Experts of a small language model: width 128.
Below are experts of layer 8 (counted from 0) of a mixture-of-experts language model. Rows are named router (the router's row for the expert), up (a neuron's input weights, with its number), down (a neuron's output weights, with its number) and show model dimensions 0-127. Each number is 500 + 40 x the weight over its row's rms, rounded and kept within 0 to 999. Numbers have three digits each.
Before each expert's rows: "mostly gets" lists some tokens that are sent to it at least half of the time. This comes from a sample of Wikipedia text that the model never trained on.

# expert 63
mostly gets: "^{(", " six", " five", " nine", " seven"
router:515555482458435464463450436540467453515410506486506484500554457480448487524543450450487477475513476446546544475474541503559514475509463554561475476505447468477439449512506426487488388502542534484525400498455518463434520476530443453553561466512418495442475503514466518470566508441475530557430461470517495553529447493498505502518528517542531547471450471470488482474475467402489500507522
up0:529453504521484449528525566525514476544506570430541503472501540454507480554499493514502421450494502522528479508574470451499447503513486503497549542595463515492532512504535502518508537473419456441513484521510594504536480510503551528493507510472531540584558469445391482502528540434526463516534530508494532481426503458476571544551494463554558537489547504534448531442515541455463432579567
down0:498580526619582494455515460539536485576507481448551550528481425478451522483513418512510430470474479538514559498478520536472509495510448520512487475541556477543490536521400525537560483496493490477495449497519529488524524482433515538508464545522469449469474539485489448519527537544480525538416484502551531496547503475463491455425461535435433457419466537525522486496456440579484502553505
up1:459556476503484513529578498534553523474509456475471504494517432506549520469417506452480506493480504511470459470478537528398442481472454520492427550559507412544513448501596493532476587514454493440460514470476464534455480513443503580557523536518459512545494530502519532536537496471491448615487542461483480527497530438477525445497450540480578552545510545488564521498564525530514504541484
down1:422438499500492538495520455463517517507498474549507456505504530514491552571417569587445492505511541484543578534513459424524497495436523466443566623460578547487553580553482516513451495545516476498500480599532518568484473510504528456479461472432538565520483520473475468475458493492510513483591547464478568483510520454491501520527484449494474482525540482529478507491522442484466486458529

# expert 21
mostly gets: " of", "′", " Among", ":", " Of", " Virgin"
router:432462459522550490510492500466535460477452477450436451506549481545522507473460537505441500521480471472548493555537441514506537529510517477470469555420533497500466537455454507505499539469423587444528444465446482548427455535572501510520459464535471531454503485551529502543516542457539470511473493537539512492489447467519473472534558516386445521512557514476468507563508427582608506496465
up0:560516504506483401484493501491524490502515534557512530451469578430468544557529536496492420525498531482412478475559599458474491484513513518512524520548428461458557450578494507563507469501471456515473453489510519571479546507450581514472501526555529496489504479528442450578460494501514423559496567522498507511469495498524515439533512521553570501514524501480523463451466552478509401466567
down0:539582525476491475486496521470501446471570448441559571524520425477527530533487459503500388507514493459494474526542475466465473503489465524512483468533496453526469502526556557530458425534532480459508493480601545430527433496527462553470423484510491490508486628493523472543518477421521550522460493507418508447525470493508492453468531532480514473505475445502606466551508500523449472508531
up1:463542484515518497536551491518535533517516512562462498501508488549489498458553528437510549542430512515446477480451498516497474474518395501564504510572548452507505526481581541524497573580546483529566502496418468537500491559409544561543538542512463522567590500447505486523494515486523509545513555424456469503559503485487515442488540504467545557538459413475475515480530539497543520559552
down1:511484486416500523446527484480579389532445465451448478499524493503503555416492641515510506549423462495480508510543441532513493535455488503493564546518502534504532486484492498455447499543485511469522497464453472550480542503432401440425413489444545501474492565454498490503487506467473529492494442467477502525530467514542503510485544430503520514409518509528543506525496419529512535503485

# expert 54
mostly gets: "ri", "Du", "fi", "ti", "sur", "di"
router:493479481450477474496519551504498514452509525487472493519555493442462556405605582510403478498557490461467431502487502460525518527528486464455448557539500536478523519571484504482521472498520488533545543482542525563501464537495530438449478538498492497483543502463535565508551522553513447522548434521542520490497434448454573549486452461465543553468435571449490508538483444607469504503478
up0:575470548523480479554508499502490470471497552477512507455462561454509468541495484535482456540480513551576436535524467447461457515486498517463508497536443451507542422555521480543518462523445537549535447499550513541528485516566516533512425499500594470531541427560413478508498546479544413472551552534493566528469525507468535577505548484611509525498520534493458449479528473425490481515510
down0:547571525437561525489468543556439500481492470504514456500458483527540557473460432535447479539518552502525519571551477575441401545482528510528439510448481447504428544499478583544518403505472476480547567537505466533504488526504465448529438522465459461523566529490530539582533493467521548467514476498565528477495522452499531428511483508535470465475436478511493454487465475582498499475480
up1:472514514505557437541541461504508546546496540532501495520495491518521512474460527430462503457493512503486502450455549531440434464458514470489409562491593476569455487502587537487448585435474495538512580538437478485486484516499483522492411479555494490596533486486508449556560505497463498507538559473477475497494546487425532476450522457490550535503557419537492529509531521477569454444531
down1:447525464478553538460536472445455484469551575481439471425543429516539495535520547484515466564461466452529478535494479532496545520437477475456535490559439532543533498571530552421465448482481461462484536541564471517541501472510521428530419525467463525467477594524473543449575529538501505465445513541512535512498515583534498488466468473519489482484460486462511490518555570558582483505480

# expert 38
mostly gets: " and", " but", " or", "whose", " &", " while"
router:507518477493508561443527514513524588491435497500428560512565541450448477471453464487455499510488505471599502544440532531482523520497528414533464592480478534501485557450485473485542519503498503480430447439478492478553503477531468513430485545542492510465490534464573426483426532480506459479537452450564543480495490522462575466474545450477567522478513495458474469556442571538469564517484
up0:595416539531478466496537510499507488538520564488515457496464577434471488537478515590525478504497531473482488462528555497497550515484502526434544539565495469450606419535538506484528490504474519588458506515534563518516520518492582490479382498533558514534567381547489531504479522500493480521577560482482502456478535519505498527575552533495517452487505457516530487504473473475548500496492
down0:521453521471504511506500564517535470515517482529531525592438465479479539531536411470517478528518461474570548527525517534560460469463560568468498466505500448518470647508461549551529412495538491516524453505466532537471453478475441541463477564580468423524494533469463476561494473479518487541491487483518441472554513479507469457451513545470460416492529473478551525571521506528435499511465
up1:534544540536491476570499558447568527511526443538520471516523470540486556543538520496490499430500483509501461515526490482449458549500474490464441525449472441576506484467508430440430512484475477527550542490388479498545418489418567509574467482489489578529426493460441448515545543491524505523487542449475467522437522476456486448487526507541497501606539484486538560542482548494462510496520
down1:503552415564507524534531548500591534475474589445525489488491488515447467535504570481503500619486451500560496472509472542463467579413460561470462527515534542502522515523464494429462527490519480484495542573529471469462542534458540510535480476491522546498439546448421491459503472507560519520560549513506565450445451478466529480508525412513439471465501518485484429526478472492507532522526

# expert 16
mostly gets: "'", "Th", " Win", "(", "Ro", "Po"
router:591532465484479534493477534453456483448499545511442556490544474452581458499399445424508469526522467498566530541511443572497518540480463510531523531511532525488471519481490436513458536470556566486480442419452470475506514447573454551545543565544423432525442522490541459494456496475497517494407502534539571531490479496520473474495510479521516525472484473512536496505505526554507588445519
up0:547477476512439480491533506522476460576541513528529441486477597465496506524564460568529487511435523486468447455547574550491448512464494474494490510617466408549536464533533482576521514494486490534561506494446522596537496536491520509500488492467540554590500499554409471462482547463527442550509500485499509493481486523525562508547550448564560530552537501524469495469491502456491491563508
down0:507514528406567541510517498498522390449548410506525478519454459525520555491527468478545440512543549568528486495490427536510502564458566481495526457510499450459472532455484561562456417519500470456515525522541525508591403474423443494505488426496509459442511553468513515584459485525486501527452437481512485462494532437505489489452506556465484519505466495485538553469500462482520475499510
up1:522542608536551518564534471499496604504532522413509447511506440549425471496470446513500493513442549542484483403469565520465496501533529517483453505546498461539472475522528457566519537466496452459482541512447512485487540494501570536575507481529429514541542518477554539513473467496491598519489526445471483531543484514430511399533473537460495493557519472492555555501465523543533520524516
down1:526455537450464538478496565498545549469416479438511440524528549515485432543457530465522521485480426504461478522521493466563491480470461440496486518583523523542488509564485506512482520519500469381515440477514521578428475480482479503502479437491498545495435605560503494493483456442463500532537480495511555511459446519532535411502474419492512431487497543509566522499512527529413496489448

# expert 37
mostly gets: "bil", "tion", "del", "matic", "mal", "fford"
router:492558440489556460554537559463537505493520515488473549490531442476483484504526433503546517467500528462476562503435487437571488472512535552472497532434525568501546521444515592485457599468526395499556535426478537554513453552526554482479508535456465504474472497425525454512452591512513497454512492506541543530489429475481537522490463437476553481512502435474492505543486494502560452546494
up0:549408520501458406540490539568442448553534478505532479497489558524530581563493500498533492439494483538424504536629557507537465521485524512476555539603526493538513492520468495493511497475456536490532476484505540581489441504459550617513465477513537490571472463497456481558465499513566460492501493531480504469471483505460507490524534521549483542491517494557488467419441503477469481514547
down0:541438454481549510544514520556544501461509510476480482476430469546475500553544473525404452448497534466487573469524505493487551554517515550502546488594487461441476534433496557524434552468486465473531503501548520482512538558472505556417420507492449484547506544495408513532453539461527525504469410536494477471462534553455491477457434470453486496501430505476485492526445549479536462427484
up1:440583525551546477533437497528512555532480537426415509505471470617569494389402533490527477436430489481490497529491536456431498520425499523491448472510518410547508482495536505464534555465532507490471522462475464525446462552466526505484435471535459506544506540479503435503546445465479545534484538510478523478465506503438465499527536541478507515539550488466488489477507535465476483449559
down1:464474508561425529458426500460569581613432499507473537524528462547566463530512522518456562509531484504487601506503483470542489454526552493463441493507468495528502454522438496456505464493559443511510500532504488512538518545491568576457463400474454513469568553478484452571553483444497514519425440485497480513485469504507517514490511482507473511494595534502495515472533409523503530508496

# expert 32
mostly gets: " former", " as", "ian", " Baron", " called", " assistant"
router:526454520491482544445463435510536510502415477584480580501561570525575527525515502506492554457500499500601495526478480532556539487498553547501462464508427573484450468406506525507469416504490538524469457450491435496473509474521557554443529511503462461451511536555485434474484546441430533513452480519549494570485552553528503501491506477447504475453503487493452527512508519546527554433495
up0:561443469482522416538496549465518496548505532565571475472489602468531429525508525511485484494430506502466438465551509518540497491472461507473498477519456479419544440464520529463528470489460523540450402527463568563538539557511557521495511506549505553513454477525434480446488498485474536494536566487482524483420469498480445454590554435537544471541464481556510466483523532477471468494557
down0:472557523570580474504451546537488507509473458488566489486418475510530538473518497438509416453551490470528535560403490527535491474502507526492499492537462483501438499406542568490507405509488451490487539498540502448547568460493438521456475516471488530449455564531455487513537431515485506538549499424584494460527513479436499458459433559497489483506474480464554500549459544537493542546492
up1:455573500537543562498508494489551515572539540500458480524521503526489466496430560486469499459469549583527483500488486492462474498480454511459422528541528415490508514457590538585476505503529425568477614517491462506466411454512476526567496535533557513558485506531506447569513488469482511538568574454470465478506481448491469444541509516511496564480563467446549507464528522528505481495487
down1:512551500444489515457424480473489487473495503529414551499531516470527502534537492469497496443463529469442476502504452423523543511497498560488440514520506488502507592537509546438515462507514517485446530574492556457424479528422585556498461518423535518445494518465531468576522542557510554486503444529520583482457477540516454517501445452536466490407497539587514500408483476532482498514523

# expert 17
mostly gets: "in", "pre", "fre", "ré", "elo", "nce"
router:515484528464472455491489515488534533446496455466458440494496411471497423497540514460435537486541500515429450422470481420469543489460519436441494516449502534527541459479493484431469512470522488492528477439557528427467475540503519479506417494453500505463559542482577567435480506511521519479560471516523540517514546462463478478550514455383454515516500439503488524527420470584543461532489
up0:475429501513511468464506560508502455516546564484495449492496533537512470518497521542514404554542619536478470449608579502504503507498480508540499500544401523473476471501570511548592450461481512536465469527517479454473500507463548533513421500502512521545509432461431541489499515505514431569488513497479519499501518530435593504535420546509547601487489518499517522488494532537495463505500
down0:532562462413553493502461529487501498564475539478547469503429487498517514486482500557463500550515578480541440485534491521467561481506525487484527581415478501547495501438501518517484449476470459462489514494494527523512552502519458525530479465480471493530467567429489463579533488487499527479387556542515542443467618467564560460529471518489486558540437510518517509516477437606476485495553
up1:378537503461477553466503467530545526558504490477427432515472539496517526424487544464510492507457480472511525482459488560475553450504503496492401516535590456545495469523588468576499538506521492559471518473471552515432513505475470509490458480564472517579552486492504498583592439518424492534462503531470453520488477465437509430535461502498490495507543458454535525540502538479476525448516
down1:438491562491463574493494505476507498540464487527453433510540456573504507512489547471515471523455468464481463435517460489526501537535476442459511556520590489550504509521577512412528456548523511466483516498525504549465470482446487472519384418482525525466448498463527480460583512523428537526396586534485450474532463528511544531505544465521523483450517394496506479531537491543491519522519

# expert 10
mostly gets: "ר", "ו", "idae", "ל", "ensis", "ase"
router:524536431431477584481509523514516425497447451528439543489545470474531481558516468512484499514537415491553517536472556573542556515473502451450510452454429537506499502477418516498474466482501530485497441503491447519437489445529459546555533539530479450440461558482549452476481538473467488466477475505522547536487512525528525514466521486470526457413480490425392569495532479491524541421464
up0:548453507511496481499468466515523483479528487554528463442433479486516471514560551537480422522434570554507470470568565495481466444515399469534529506546507547477529436514522484507585514537496526487475439480475543497522494481445506556518439509422583509528482416495459486500514469454393439503463481502480530490437499568504451490491494567527570475459508469565508483456506513487499478447576
down0:456516499493513548500561498542474531476496527451485448509505491618472511494458423491448437530506510457526585531543527524482478546450424492557515518472583421406439548420441531568439474470521480487482457454484530523502526486493460547485445500518439453538512538507543535510484555521453560501492460504527478432466536472510518478488533444487393527518465513508524521508446500464503516438479
up1:466573472516630502568545534469549553477487505481503541502539484505508470442487550472522544505513540575463460523520528503478487452473403483447460514453552436525480506505554528518494560502553444562524477530444537500542449524462493597559497426497474463592493519479432465514512438486480532588533506484464464490512512531485469428515474469475512489493571485512583501442514511505521527483514
down1:517492439561502532479552523496510464447446489496477474496549516458481458520468512497469507523480462460481491556552504515517500498448484404447481479500516498486519606525508500501452534458418433538475498486505586551416493514398469488501399474514497477516458529491444532528590490535479587458474471516568520472524482476523554469528423475452518442405486457518504456548525458544507522454490

# expert 35
mostly gets: " Thomas", " John", " Lind", " William", " Donald", " Marc"
router:500513452425464515489483473480533464479468457544461551488508438461546460511498493505527495498501481502520544498502502602572522532485487576464468435461449565478493557535460545497399526494471549453437478473489447468492526483464513555521454556523463427447431541517575451443459539476516519508502531499550495547458522533577492499434518475478446402511458492451460580492498503479476519460435
up0:581460536506483556547555497502458468557477542543591426487465502478498501521527483537519438562494496466508473459607471515517441477536550512477548449534457470443473470532516482487524487512467513522501495515506518517501559497517606542488435495473534556495542413555420524487434539501510486544512482544483541473460545535480541563520490528564501506579490530538481496463421492492508386480518
down0:547516527533498494523511550461520473476499533473620473548452514518513559554498474562515426518495489466502453525533410526559447496510506500542503471506490440507514440424462561537408441557522471502496444518501496487507485529469493534448521530521419435399539496502577493504538521424518510519455479463499529425501482470469555486481451482514504500482565432544522549477484463566530487517421
up1:463499516535505473509502537445513535503482537454464538502503493434549487502467571534468448489465557553415523531385532498467466521510551494539429497516523422535515470493554517520477530490467474492513553477477468512530531560413549503583520461539489513568559515465471463465471508450525530558500538515463455515502529427436432493511534505459442533531573483474509436453518622509475524462512
down1:537463462506481572499448536488458481431449476521476495494546523504548541488489537488425510587507453557478497488518509542466534490511449518491469505510488436559547468507460530452475530486470428485500393475475557560436500537500497473511484410440497469524447552425534478552506589461449553481521459556481511491551472524535517476545494439577554471537535532466574474560493450543510531502538

# expert 8
mostly gets: " such", " with", " described", " included", " including", " gave"
router:506451461558521483553546449580463465509430539470512486504432567519462540559490547513515527512476455492581542401486504492529542545492487515462460493470505523525504443481547484482509456443421602478491459464521544548484414487521540456436456438539510477590542473550528520507538541453551520439429491541517466537522456475524490512452495515516492539437539534518489508537470449497480511447464
up0:493498506532500457443466466510447471531514509609518479502507569488503460553558549557513471501490493558466416471589500484383440472548508560527612508506476557485489540514468463486559503537482501488505543557493504449575535452511598526488507520458489561461499371515536485454514509485451477502541504488488504527442505571494468522510517554471468506520527512451485482503465517473495542466527
down0:471469507491513507466535557479546524452478451498507497472505488546506496539591399493466409550452486509561500505484469430509540560504502417610408483449577519497496472512566457576513506538491500474486530489540514529466573429508510540476424489506447523461538526522498465517554511556471522450443445473549459450499454472550469482467571477509483440517523507445519503521476457463494532496515
up1:522584497502563536434455501531526555554503476517492470514490554517523525438477430541472469476517519480480470504467472508454504499451471515480397490512616476514478487573584429542495524525549464525467462470449493502494567548454461587542548508497506481551518549451532539529517470489480540549534560508490483487498510510419480414492521460525571525561546495483577540521544563487444494500513
down1:444481441499537566548502536512499491470497516482506467449539531535464458520591495416428505591458448527478493484527464523479559476482488498516521596534484567554449430531443539411503457487503456462495497496557542612475579493460508451475451544442501451489538606529468483478518480514490550470497449527459499505483482461499524461489532498533504513469563561479548489514534545512463482496478

# expert 41
mostly gets: " so", " well", " none", "ma", " instead", " especially"
router:531523520519438522536476529503488446421487507491509573481519519501488387518542535537499405539592459465512487498512491500517507567477524517532510442471425476543460476530496509389498419463498518557545489473563549512489404544393556557476478503504481561511467542575477484487480528504524520481542499566548572520498486546497485502498545476500498525463500520447509564495477489476522483498423
up0:574434542474486440476532523466486524495515570511535495458459565529430494536528533510476492489451470523540394537529484508530467514562528519459536518493474492472494464631535477454574463565501532495469491547479501538587483538518559520512521479474546561503502464516483510477447523479572453512525571534483544455472508451429536499529464522557507589541474463442495454440451466504464468458496
down0:434528563499549483450477533472542487468402457435550495544498478555515550513543422437504445504420461494583482577544520565534452521550473505527454435434505448471489588469484503524504455519515489462543467501512487528549517522478497520479474475492423495447543515517493503544523472562500522489490465518597518474458512466399508410495516485524512506478459491467478544484451460565475528480507
up1:467567518593512498498500422505515611536549536460444503500539500535562509434437574531501492521475549458460459492516487495464427513540462487447442509535589443528519519456591488543540515511479486484467514474488550577476525529455508497508446499535558491483524508506535508527499537483525503525549587477488487511534607444417545459518528534479470556556517471483495516484523530436502531474544
down1:411527416516543575483463505553487570538464537463542489497521456575477462598558549492457571451531517414475525490484517574496554489494458466487507529527462489541500536541527597478524475471498478531530509470531419544492543520477442538484455503468464493501507504468474501477526476494457536422511501568544509470478587460509513508467553512560476437472518485520520531482475533534402541534517

# expert 13
mostly gets: ".\"", "\".", ").", ".", "!\"", "?\""
router:497506425415461550446535487563509488528525539523554508508487472433561470569511530459493453485527492464485540535457579545525516534486441532514495442448422493498508484502433456509455557440421477473445445458452497440442473433489514538488540508462504471553517523530543519481518466449476435404489489475535532437507530509555454504442479503452487548500506550443448458528532528514546521436489
up0:496467523514517443488464500499587507465484558499536392459525512463481577486558521538518507491507528491489437476536540520472476518513464491486479469524509487486484409510534483438491535505467522495486545543477556531528501462530562511505484550454521548545538477514402543517504535538508484502521561502492548505460507525441498505534550506610634538513590472535504433552449503416438481525555
down0:450557476502475518560466507549507467483580434414516544505415465472505513468544529464525489546443571463514571559500522460531481461493461560525479534437518510478504529410449497526569453513510511477545517472553476502523421491568488590494489503529454487475476543442514521502496456460528549419435468516497407497494513466493486472515479492514435497517428515507545570492516475580542533466490
up1:446537503512519498537469511475480512520473480456475501513471492543468517421428538503473546525534532511464433502467510525404496487503492512480442546524535386517399524511595495561443555518474494549474530492506469485464582504494483508561455517550512553569556513407501493513533531435503493522547558465482468510490542492420519469539493456500513518551510427472517570448550534525513485421539
down1:491505537586520508517520496460530477428564507440458515524533505514537479519538459469504553502436489471458446459515448445548447511444533524490502475508449569395547481507464462417524413482512550509499562549519506516478533543449592592519444469444558477509482529449548474497514453461456503539419514508439507501519497448540488460465540499515484459491502494554555515497546454573463473510493

# expert 0
mostly gets: " York", " Vermont", " Jersey", "9", " Carolina", " Boston"
router:558478444518466437545456519548475500501512427487483538491462479529524456524500478443555433472551488471511476506493503485564435518479467439506482435520444521541442569508462514429494485510496541481535478465484416540460414454479514460573505517518498484408492488556570560608467476467457491510451470551536470547492532476475527489456588462471501431468469513466445498499504483444545560497513
up0:497469514504519450496568540412511483470503579570555506477494576465521568521530558573551461508449481516457481521541492487497476536507521496493536492503505516480479415596551468484534536603449494495477512516533526556562526497546561540528546496444494527515473398525455472481497547399524500522463509457504567433533422560503471483537510488536497540534462519530479497484460502550478449473533
down0:476501554534557447501447491473509466531550487366441551508494506478453585522528500521457414508530513498567440468507473544446511535466535589536456496499458468555486436541441528543512448542513466560516569486490531488568500475477470543453475456532487447536538586493498534499499469503501530523444536529502532491526570472489521503479498544479511439422512432460593492513514531530498492537488
up1:434529510522487476477470450429457542488484590460522484494488467484533522539508528538531520481474546509432566484518437542430482471491547537487393467555482453459452484487497508541501540481448440442499551500470478498436505512416552496567490553512439574543526519430498485531487555484545531528520545450462492454520479493505555374480474475548475518559538454509486520484496542561448473488539
down1:487440480506482511490459471478495502382453517509462472534550505512501494557518510519460562524448493509496496581489480539472479549451489522451494512570518524529483541500498501489442480527504488462519458470436445501420493467392484475536425509566474467478463591475519452525473465439475485453480435519459529509540536496564512490457453491510481406454440542542485437517480407596458506506479

# expert 30
mostly gets: "See", "---|---|---|---|", "|---|---|---|", "|---|---|", "Plot", "Biography"
router:445537499506506552481536543569470494529457486457459489507491528478487491529564523554464518541508511447533439542465487530438439529484494479452545441457527474467401543478425407539500424429482458490482539485487456522463554488510478498545478518561450496586532422540451525492520515468540451486526443495519495530455514496521545466453523417457503608478523473514538516509486545572468555469522
up0:485473525499534477545511516475494560492516545581536446471536535438522577502575534524496478489500513522491483418567548497523502512553438590467497491568581429490503492535543505379527502516439514506464470528516524534580531527472537505513473495467519583514501453536481432520515534468484472516495555504489556494482452526481490522586518492586478523497592454545503463553486529442495463450520
down0:480518434429536468461456530517547431527472437471501477524531478490466516460484443456499520500441458507487508528524523559491457485463519487545500452486464474518411562480454509548533463493459517524526527533481607570515548438418506490483453526577523499470487543473417475465473504574448533487466547537509509457532581515488517506499492492426453432468463480427528536469427453495497514589475
up1:508532511484521492459503508509542565539479489494575531526449490462535443486507510474505528494498414449499552507466498497457470451530512462516427532487556434497474477500564467478472524473562489541559494513477501546451508469409577557546468547489474487570485551482506488499504428554539497516541586423461434476507523502419557481500545497477573494621508443466513534446441464505526475540541
down1:509442499508498518472481576459560558538503543487471580499460495484563458528560502411468510502464513414470466531553510534524528493443458507511454553498516541522485554532512549518576469536485540488484481566567497547504541483466465459569456460496447544474471515469417570517437488510475529480556488557528602449495517474556496515523547388521491484487491498598490515482488520519512512469454

# expert 45
mostly gets: " Animali", "sco", "Domin", "log", "graphic", "go"
router:551531533456463488537493540455511533460481532490480538498488540470511506528544497527527473519537399505419486567470454505488509534493515573544426516449421483490500526458552518521470490449604555398532498534502537522489535535476482420485483559462488503516565563472502433475553529528542561462517473547536524494461449517556540573495488458502545448522425509490515482507537444535448450542446
up0:519406485497517416561504540469544535500487523555569394489443572511507489546545502503521522525468539500500439465506521538545513508532525559554611473555445503494454486547520514510553446526492544483505515518484552571498489528455556568541498466445551555496490422488481482485514568452509441533481549530473508506435456515475497527541535527542546533508510491476473447480523538457600494453513
down0:493521461462528477501431555517536468467495487454529480566461459532490489535598416494433420553523448472548488483524512475487493531440474572573498465554490438457453509466483476592483463524454468453528490491577559511489476425439483532481508511535489472502469447558491481537522513565472594467511540520486538452521560523495489440459503523501420459494493465480554487573488481553494546476488
up1:500605510538537503502519502544572583550543496505489494494517486495514409517459492478526559470452514470461489515475467525477434484507472494474421523567555482559485487444509524493425530486489495513549501496462511534475471532502507511555496491558470486541504517527500485559521521481510427536523518510456465526495503487484529378479452485448481548580613460459516504451549625431471470554511
down1:443458471547559560455415497583534447490491519469467576501506445504526469574486520559458554520558543521506507494590439520580448459510500524524468400541551499480462448547486530531486488460472454517485475489499505463542487525446471469522540508521472561453479537510437481517507532491475571462376483478477503455426480495525535531494468488567532513466526520508522479553529465567461519500485

# expert 51
mostly gets: "Warrior", "า", " training", "ี", " hair", " identity"
router:514531427421430571475489491504531419494423451543431558497573487468536495540492472509511497510565444478536510549484555552524544519470533482466504466447439559519492490455438524489477473504509555474506458501504436537444480443528491529569535506515480429437464559491563468475477544452466456473465473533537555554487528514502501532475493471468538463450485517464418572536518483475530548428456
up0:505399496447487396562527527434486516542501499591608491484457521494479513543516536570526506489426536531449501513517540486517483557510526493500544521533508452545463452509567473516493439567486509540514504532496521487497492531500609587487530508482594554545495420482488468530495522520508519482481585472494538458473512515478494505542568464454559529508481509512474416484441540460511479479511
down0:538501446480497481508548552525513455512494463473516477556500396481549472521577472530477486503483519536579525550525465514590513514492474539548454527553544428443472529507509569497417445506517399460531519548519556557526478460494455571422439469481457488450506537530563518549450527428493561498472498481561559481459517454521523441449534511520492476468445465488509545504493472523507474489448
up1:477547504503534448551530535518482552493498522511497464559507509479480464492472507529508478511479574566536534484493479562433502546430499422466460532543666450515528482477543473522513545477532517527442588499508481538518523520489533560523435512492463467544492518485498425522473497493528474529553554486447502507435569506421492404476441568481505540555534484508513494431529555516502475541463
down1:489475510476566508502479445490551539496436499472454450498512417514498476524515493512523518522567470527468486474500408477542534566480494456474452553427516476468492532507443479425443432559451526481471415467557536507518517477478467501514523484602478494487465534547411446578530509510470545460513504517620554530525465481490494453512442415533488520496552501517564514494464451479472465500460

# expert 20
mostly gets: " flu", " auto", " di", " gas", " ski", " ×"
router:568567448473463560438505504449492491457442475548537528501565531425542529507520486504533459501512438441530481568568538549515594535437544479499514540542443534486465541507408546575478496472484530495510387456503446507516539558469541547569528533556508436464479527471553436548479498427499470524482481509541512509428553471489495476480464488533514498501503458479480538504451482514503471492493
up0:580454477483495466535489501488530459534542471525535488458484546533471483530462509598490519485515510530514442508548520481424488513464469517546511477542459511494519499510538519501513499518440429485480437507508517520539495550489583508491434526515589580576524447503408482513470591447412431530499553486490549506445511461456542557562502498522596512489518504476432476479467504501516391513517
down0:500475508524530533454464488497494457577512537424556510486439440509541516499566447521457439469415539432522499521548499519493510491505522534489516495476428429486476493455439532554490496543521511546572528516551572511509503493450521552530456536515372447449502562487528505526484505506493469534523511431561542426561522517499500506522462532493427500536473407499467535583464505508453555524518
up1:484553550492528501555522470485624570570545508492523455544493506508469445467481480536465500499508512501546472475504497530419513494488507493512460545568519464473445563432583468527463548488539479533515489509507495508511516479498502549580489468584498474577531472508481471580576442440529540480583593486469419472471532498462487521530495486453457489555543465491546535477561542463519449528505
down1:466515465495483528526462475553523442477453497479458478509478477520495472518505547477484480491531522540441518555566452406535441505501428476455460565491495457518564501571439497430449480499467438561547469479519425528522515493477540521487420474555459469502504509441514519509437477451465616549458487482525600444559441485568544473511465522539501537489507478555535497530498440560520462493500

# expert 29
mostly gets: " from", " into", " between", " through", " north", " along"
router:541474490568562526452500446593554475498439520483449474469464511554537557507488539549498511513438483587542490471577493523533503484512527460436442481525493567597543450545495476511541491482516560431477482543487546513511569510532519492516462467534435469479499521548527503422492518439478428474529482505528560593529524473484522526468492529505544479435456522421549521553503429529515499516482
up0:505494507543489501529500528497526497488498504573497479494477579477500424586547481547488484456471515472513468420520558513542427486503560531554532486513512517450501450512528469459542550591429454541491491513427514545554441496456579531521468464498496523540515468481473497443464584475573497503527557562491477503476481431427512518499531471588467550492567452466456449489451510457408507503481
down0:508455485416548493387448495473502469479475414429543526544496500544503466482463479481440509489517521593533501553487449498541568463497414532496481469474511471517507510511508487512506492535520434440549515485544524477473513487511419552403465425503437534486451467519513486590521512554441551461493515485543544504573510478522499459524519491429430440476486504444483535525476458518539560503477
up1:467520475439518488519445490525543540458486466437568514527500391524561451502527524387503547507500513525518456513508495536407532456472421474519442484507562477484516477515581473504536597501462529537525526366485514485472510520460539483519492468479494517558511482484480467516553473466557475568500480442477464481510537518502520419432474474539527573545554533498541486481494543498492556521507
down1:527463504487522543504447423496507550463510517535504477466454456481504604592509498497503582456506551459512517493493458444518454567501509498506514504499440467426541481459489561455467481471389511471492485529462501509461512482451493424516477570469497507481443500487481494518517419520472496387509491517514533449513478529469537470486453524505372550497487444548519443469455543562519572498500

# expert 2
mostly gets: " Website", " Occupation", " Bronze", " Genre", " Spouse", "​"
router:537532492503416493422481549492500492515546518452494437510499500497548454482525529466480500499480464451560570533441543508487571475482575458474569526431509469532505485581538497508426437473453505524489529478522475486515475452526482563546546541575415462476504483463484470542449542439441490473436518437530543493469464421500473542576479520505499457498559457477548573461444561510510501495469
up0:564467546497553463455562511544438526514491550521437461485491494427509490500541482523498490499458512558460397468566504540460517460507558578521554513563458529483489452481510481503512550533417469507480508478434600521533522520495535518450473494427545569496535379573476463465523519473519475511470541524505523490439514495464555531494540546466534442502469552520506446455481436468492460518510
down0:498572555435487561458492520513528533524532515405589457522543380511438537500542480535480519485490486492540530557559518529557497497489509528572415541506476447470478485513495499561513446524509492539526520404496454551496495454470472493480424535505481546476468515505539450529489538475456586458465503447501491448503556494453551473480503505470479482444465468485553554478441484567525576470490
up1:493522577502521466607568508480518574527512545515493519511527460445517504468517481487477464555451557493430485525534476496475490542482474468528431429514504473490502487472550533536494483465468489544521506461477544466439469537487499559584486507555475439639531572475498513512516453441485565563485552496459477454565530509514504476470515475497480523594514506526604483431485526494542518555516
down1:454464510508474496531451448504569525493479487494494484519491420508503486489515518515444519454539468484403452509503484456532535470522512528542435577548486507419590496563524551460417460499486464520495566565460502523509557479450461423479432491558458412467437530520443477527496511488507530426513467518455573475509478506511504449475518518567460484489526459593547476487571497466479526501557